Experts of a small language model.
Size: width 256, vocabulary 32768.
Experts: 128 experts in each of 10 layers, 8 picks a token, a sigmoid router, a shared expert of 64 neurons.
Training: 612M tokens, 9340 steps.
Below are experts of layer 5 (counted from 0) of a mixture-of-experts language model. Rows are named router (the router's row for the expert) and show model dimensions 0-255. Each number is 500 + 25 x the weight over its row's rms, rounded and kept within 0 to 999. Numbers have three digits each.
After each expert's rows: "gets" lists some tokens that make up at least twice as much of what it gets as of all text; "mostly gets" lists some tokens that are sent to it at least half of the time. This comes from a sample of Wikipedia text that the model never trained on. Tokens count by the router's weight.

# expert 3
router:476511484479495591522532474510514509483511501469489514504474519476497510488491494468531494546481503478529501500455493501512464487488511491506498442487453547469447471479481489495486477541546553499517479495497490506525512494512496514490506508449492508501510488502488524484493458466466485499524479531494496495510523520450528573495502522562522488482502526469521509500502520448505504501520512513483561476492480514465509537470505461493531484550503477507520495534515541456526514491496499514492472529516479457455471493538459506475533543519455491495503489500475515507501513506489490551470502507494470493500501516526514520491470465499463521524520549491475549505479525502469538524483486507517479497487488477536558504544513467541477505495499524530502492479503459514537456520505519
gets: " |", " or", "3", "%", " U", " John"
mostly gets: " or", " Geo", " William", " –;", ".B", " John"

# expert 72
router:480526489473497508549487470496514535447489505516478522514433514509522506503524502480537474489513530494515478491481513479520519489527481491507506437457520484515439479501462439438490453547524505504520536480475533517511539467498524500498459517485461512500511498517490520498473491492489459487543495487497499513525538514510540547480487511566522461506529448547519498489511529491503531490487525499539530550492503534450480485499495468502504457546503522520487489507540476494517488485511488503480490517473478505496461487493485517484557525505479518488528492483512472509504545523505506548448474501522495531503476522543505507508476528511519526476510509536489538443468532490530489502508475499518516507499461483491538530527465487487527481514521523504526513494538466529503503482493493
gets: " by", " with", " |\n", " a", " of", " in"
mostly gets: " without", " using", " under", " despite", " Despite", "with"

# expert 16
router:475507523449474530512492493477496504486511450481489521465446509514529482514503445432516486507474539489534449530472497517477496476511483482473470476448484506463474505482512510487512476480533548533443539509499493504507531495483477461482486498509484533514516469510513537474514515496500513525511517493514504513486470518531492554521498501513475472457505491530522476482508489483536526502493520472536527496491496514483516548444498418463488430552464506504484494491475480492555513472479505464453477519490531478503505514524493496522510505509488494548517495507480489499494500511472515520499495507519487497511476522539488526462449509500513520510497509488476568472512499478512458515515464469484491545454471489498503517540542491532470483521496501512534506503513496539525494500463501
gets: " ", "1", " |", ".", "2", "–"
mostly gets: "′", " Animalia", "″W", "″E", " Arthropoda", "″N"

# expert 67
router:485496529470500522547522480489515527517524491489464527503460539485474508489497502468519474504496499471503506511487478541501509477512491518512454508491482533505502496469514515461494509489536568479520499470498485461481523514486474507507504510507451518478524433498484542469483512534458501463523538495481471499494512542476462514493476554538529492444508471508486514458483530477541485487539486511496555466519521525493489479490465470510494440553470507491451478476511479429549505492488497485460510519506494490491471450498502497497521480479514533506450489501500517507562503496505494536470537476501511472459482508510488529476439484457493479478517493524503495461538524493499521485478482491537490502488488494514508482545506509523502490531518472502533540486522487536492497524523460
gets: " ", "1", "2", " after", " in", " September"
mostly gets: " January", " during", " April", " until", " August", " before"

# expert 97
router:510491508501474560496514508504515523483535488495445538481447528495544477507498508457535504536484551546507486507499530501521468476484500515506508474488457464514464496452491514449512486532514525498495517513470519491498514506494478509520432541506477517524531478473485524475495517487514493487561504523496510516498482443482509558490509513534518452455519516506507495482475496504511531482519558495521534490506482548436486541457475518533529407510470493519477502511531490492526490503503498499466519496499499475470516454520505509492512500517482491496493480486502504464545529513495487514470479490478467530518473486513492522510439521495473518519557530522475524489512508510521549536493509499489486500531479501509517489525467479508494482482526492542513508471523451514483466502502502
gets: " ", "–", " (", " which", " who", " took"
mostly gets: " ", " sq", " took", " ±", " take", " who"

# expert 71
router:484462478468477535511505470492491519476559498497478535522458542492544508531504471458546486519512527471509477508462515464515474478487491546515485489479508480493462479496501485511445455497492502534459522495477516483498525516478529500546498550455457543468538507502490528506475490492481508509496505473515487494532510498502535504488547509505556438489489490496487502498518481461549483476521521507509529514519470539485506529446548471492503429555520498522480505489494537500521481516484523516447510478499507520506455491513509510476511506517515479491492499475493448491546522479506450497475492503517500522488503481515512502539467477507467530476522549507490551481469519459501523543512484491513484491502471514477546504518500503489515494511539492535497514489534500531503442483504527
gets: "–", " ", "-", ".", "/", " ("
mostly gets: "/", "_", " cm", " ft", " sq", " x"

# expert 39
router:506540515449503527515489484496499532442530503498496507477459542514545486526520468482522484531532474466533475499471492496498466496505507470545483472456500503500443513493469458483504485537546501516494509534499508482483522538472527500470462491457481505503515502476523515492483483457500498505553492509512483480498496502506516544481514495575532478492470507442508518484532546501506536482504504506503549524542525523479466543496473473489521473518470494500484497496542488465523494506492496454466488512539528482495492471520496507467494539498488502524503470516510490447534534516498476521483483457518515500473492510535491511539425503512514518478504487531492525471512501503476537489501509481538474495476478491509552485545466467519520475483506487526550504463530493521555466488494509
gets: " of", " as", " the", " in", " |\n", " was"
mostly gets: " became", " becoming", " become", " appointed", " being", ".S"

# expert 43
router:480472518508515510563502466467496505472544471493518537484465503487565490514489490471550460530509496504539486494468501504514474502496496498492498503480479493474428475518455468464516438501535562478494520495472515502516541536477480494512481543454461506483543485559530488500502485466528472482530513515504504488512502456497531527524503497556497507487460484506490482488489496477529529477482513485518537524502475551505502514480489516482482458509458520508538485497468501474543501495489525543428503514545488477508513474540474511489496508482488506534504465476510522486497527564485511552496500474507466518494465518494522494483477517474492472524491477488486561467493478503502519499508468510535491523484485529519501488535489459498489474498494492519527519474511493536527498506467526
gets: " |", "3", "6", "5", "4", ")"
mostly gets: " medalist", " Chevrolet", " medal", " finished", " champion", " GER"

# expert 62
router:527534486470475520515538436489477506498543476483500523503451519521524466496531496467510479500525490487498507537502516504509486472504476544491467493494491498501448490455501542506499469477523547524501485518483490485475503466454493468474455508490488478483509506503464499467485480505474523481551520518471493480509453478445489515493489507518491457461481498505493503526458514515523541503509554541497560491540525514502478538522486465504515440487468526506475511493477528452504498497478516490457510507554525475523452472532520480483494502458519507514482507466494500532539528510519478513499546479496489480495524509559509536511420474485490456490493471546476554477518492464497508488534489491548508505491505497490498504516494490486499501483519499498501483494530484531502502450460504
gets: " the", " years", " to", " in", " at", " season"
mostly gets: " years", " days", " again", " went", " months", " never"

# expert 100
router:495446464491454550504530466499497502462527483476488503482456483479539496487495470499503487485506481514501480485478503541492467467526491479483520484492472492531455454466448492477477474516532501487473515517505528486479506487470469538514467503494412495472490478491536471475504486473461496527544477531476454520486503516493483517491506512527530486488500531507512513519510524474528482504513507538512525498489491560451510539476524520489506498520482505485453484509495515494498459511488546494475501525552501498465509493528535505510494543519480512501524507499476479520500527535509476489444471526487500532470466501522476472534548508490494513508550509544471538470529493474490535492485498487532469542481484536478491520523487474491461447518516512510549521489552495508486511521482446
gets: " the", " of", " with", " by", " to", "-"
mostly gets: " joined", " launched", " founded", " alongside", " acquired", " established"

# expert 59
router:486522493522495506479489489466469471463526487487483514474471494516563512487515471469518446551498496521522473474472532475525501476519491502540452507475466522491472453483492534470477465502500552506507495514487514482492516483482508517475488485491493490521487461480496529490460494491502479490523506433502508501536493537488574547533508529530522483499531487474490462436507520454550514501531522523500536496517493509457483496468485449485529444559494477481505487525507512476511491516502496494489511492467506491500459487505507481499513516505488506545501476516524455522546504517503527527503481519494499484511476514483488523521462501507504498517503518537508540459485523508517550528436496481439510524537497472536491526533490483475473480539515537505493506484554497499516472497485469
gets: " |", "|", "%", "6", "5", "3"
mostly gets: "%;", "%)", " median", " TBD", "%", " income"

# expert 108
router:504530517477473556514510479533458488495540462514454524492458557509522514511540465473507474495532537497516476479471483490506532429529493518509497485507458514486485446457490485483433460542513505502482490503495502490521510528473492519502497519496453498469497522510499565454488511462480504475504510518473491481539515507445529509495469543561504463493498507516524501520522494517521525468484532495510508530501480548472511537491518456487530461554492501501510490499488496462553477514506505487474514542529535480491474480533495500471524542521514483489519488480519502517531542515496489526482462502527493518518497503543492492523472493523495509535464488549500510476470509484523532488507478506487465518503493476513514533505516472523480465524492509553512546459513483533504497502488499
gets: " |", " |\n", "2", "3", "4", ";"
mostly gets: " Socorro", " Chevrolet", " ±%", " ±", " designed", " —;"

# expert 6
router:493505453496482513529508446473496548483544481486492547504467488508551455492496493483512472534512526489503482537489514497496445473506486468522486468512470516490428469471477491498464466501532507523529475531521515533525525534485495504476478522463471499446496502527512512492488479487513510513517525481485506513499479543511516550496494487543529500441476512524510477481490510454531483483458514527523530523537500501482519530516475468464492430524495517520518489480543502491494509469518524509469504508537539526498492484520515527500477513508509505528486504499521474520525513495492508532497510490505481497518441516488470560511489502479455497510485484507504562473483487495473549531495517476491525521469475492514526472577504506485484492519546491501533521494556493544516476533500514
gets: "0", "3", "6", "1", "2", "5"
mostly gets: " Votes", " %", " \\", " Apps", " Candidate", " Phylum"

# expert 53
router:498481495483484531539499478501510502500535493495434507482479493485508489496503507429527482540487548468496474486444499479490535471472483526495501455465465542482453502482494461493505467516520478485474532471466495468542510509482519467509455522473493487439514487511517499450495493489498499545552502504504512503492496514512504502520482521534520493480513483475512497469514555522494516505498569505510498496502478501469490462466488426492516458528444508499531532528530518432506468494471531482467526552486504470475520508516510511522495475536497482500489513466440503495527495523499469530473508493474495520522470489505488514523486468527527502503514500525486516458471510490497558516481483509540506519498480497487516532519510495491506490526469481487513497467515474572511526495469512
gets: " in", " and", " of", " the", "|", " into"
mostly gets: " such", " across", " throughout", " in", " within", " some"

# expert 96
router:510481500500485525508498468483527530495523499514464519481447531481490504514497503479505500542485529511518499508457509513498463445543521480527531493475476527482493438473500464451455486546537528491462483456476499501462496515493448534507473527495463477443522503479531543488492484496487442518513489516503494524493481524518509540506499497542494486518491504495505510465504543470499518519499498481523541515493475492501487516482504455495496490522455502473480489497489496492513502489526501502494501493485491505453521467542460511521521512558480517534506487487494493484528477488503468517454522508483516505497464516531544499527480498535512458521519492521525544493466478486503560498472493495524461521487498465512547499551546445525482481536547491524539494492488438506525502514502440
gets: " the", " of", " to", " for", " in", " and"
mostly gets: " caused", " proposed", " provide", "izing", " for", " about"

# expert 112
router:508481516451525532535507507449520501456503492531491500467449516511523496503522469472519503532527504487509510477442484512481480461485522461502500513520515514454464477476512490429499466494524545531479505466508505492492488452484479501514459510516475481494496478484495518465477492507493520532497487521522511500511483480469499490496507510568528485479518445529551488531496495485512537483524542519467526502516477514492497548495509480520503455530466493498498495527501520491530490502502490471487494558514539484490508458509477525480540497533468531549455492481537483485536534516538510506483490492532518467498468503546487534510476468477538511494530516536448499488503492509499505518493464493491550550464455488491522532526482491486505496511504464502497499501526508550533473462484442
gets: " ", " and", " but", " that", ",", " where"
mostly gets: " but", " because", " where", " However", " though", " although"

# expert 58
router:484533506508472506528489499484493508504504508523465534466449512490562489536500483481503499476520544495521471520436491499520432453517505514480508472494493502481442449482518477475464486512508513541523529459508503502483524509486501543534459515497475512508525461509506518514503503504523492460563516516493527498495482516489494516528484490545500471504504487536497445475494556476498453498505532527510545479508522539498504538480523468494536449509478492494482484500494492437522504501497529478487519550537533460483472484519484504489508468511480523546513463486485493482519520530486513508510505513519464490490467503521483518498491507486479523505502531586490525446497486484491537484497481494511500512443459440498455522527479480510478472503512482507499523480490495512499489468520465
gets: ".", ",", " the", " The", " that", " of"
mostly gets: " While", " During", " After", " When", " where", " These"

# expert 13
router:515504510472500529546535493470499531481535512486480530505475531534518523502518456474531472498487483496498496515470504495512454484490514496498476483486475535502457503495501508454460497522506530517489521466533495467505509510470532513530542536496435502472474473497494516474515511495469518523510513521467450542459510517471500513482476496523510486450527509513526509477526533482533498490540506523504552531518524485472489488449500443532515436503484489465498498500525475449534518494488531457466527504539497473467486483514475508480517519512457536492470515485499501504544520489512516510478523494494502539475474518527482534557491487494514514494494545523496484478488514467525475519482467475529478537478516474483522476535493459529491491527508480492528542477512459573553509525494496
gets: " ", "1", " from", "2", " in", " between"
mostly gets: " until", " From", " between", " around", "From", " from"

# expert 123
router:459493515511470518490509460470521516514528468493478516468480523517524480465503524452534494483470466501486513490451511522464482441504506512486498506476433492452490495484462481447471502508524540475468473475507505532484514492500459508465442537498463522471510496467516517480481508525474480505491530556467493516519477512478490540475464519537536507480534472483449497508505524490522515515499543491498519467546497527485502491463504469525501460511513535503470466521491520452526543493526517492469487494542489470459482479507513512495465525494507510497525476492492485484564530514518471549485533506496503470505499492545517512530458556482465472483512520511473527504497487470478514510457465485542493507534497485489519513537519487505475498496498501513519535475522484541506491481517461
gets: "1", " to", " the", " from", " on", " after"
mostly gets: " until", " after", " lost", " returned", "°N", " since"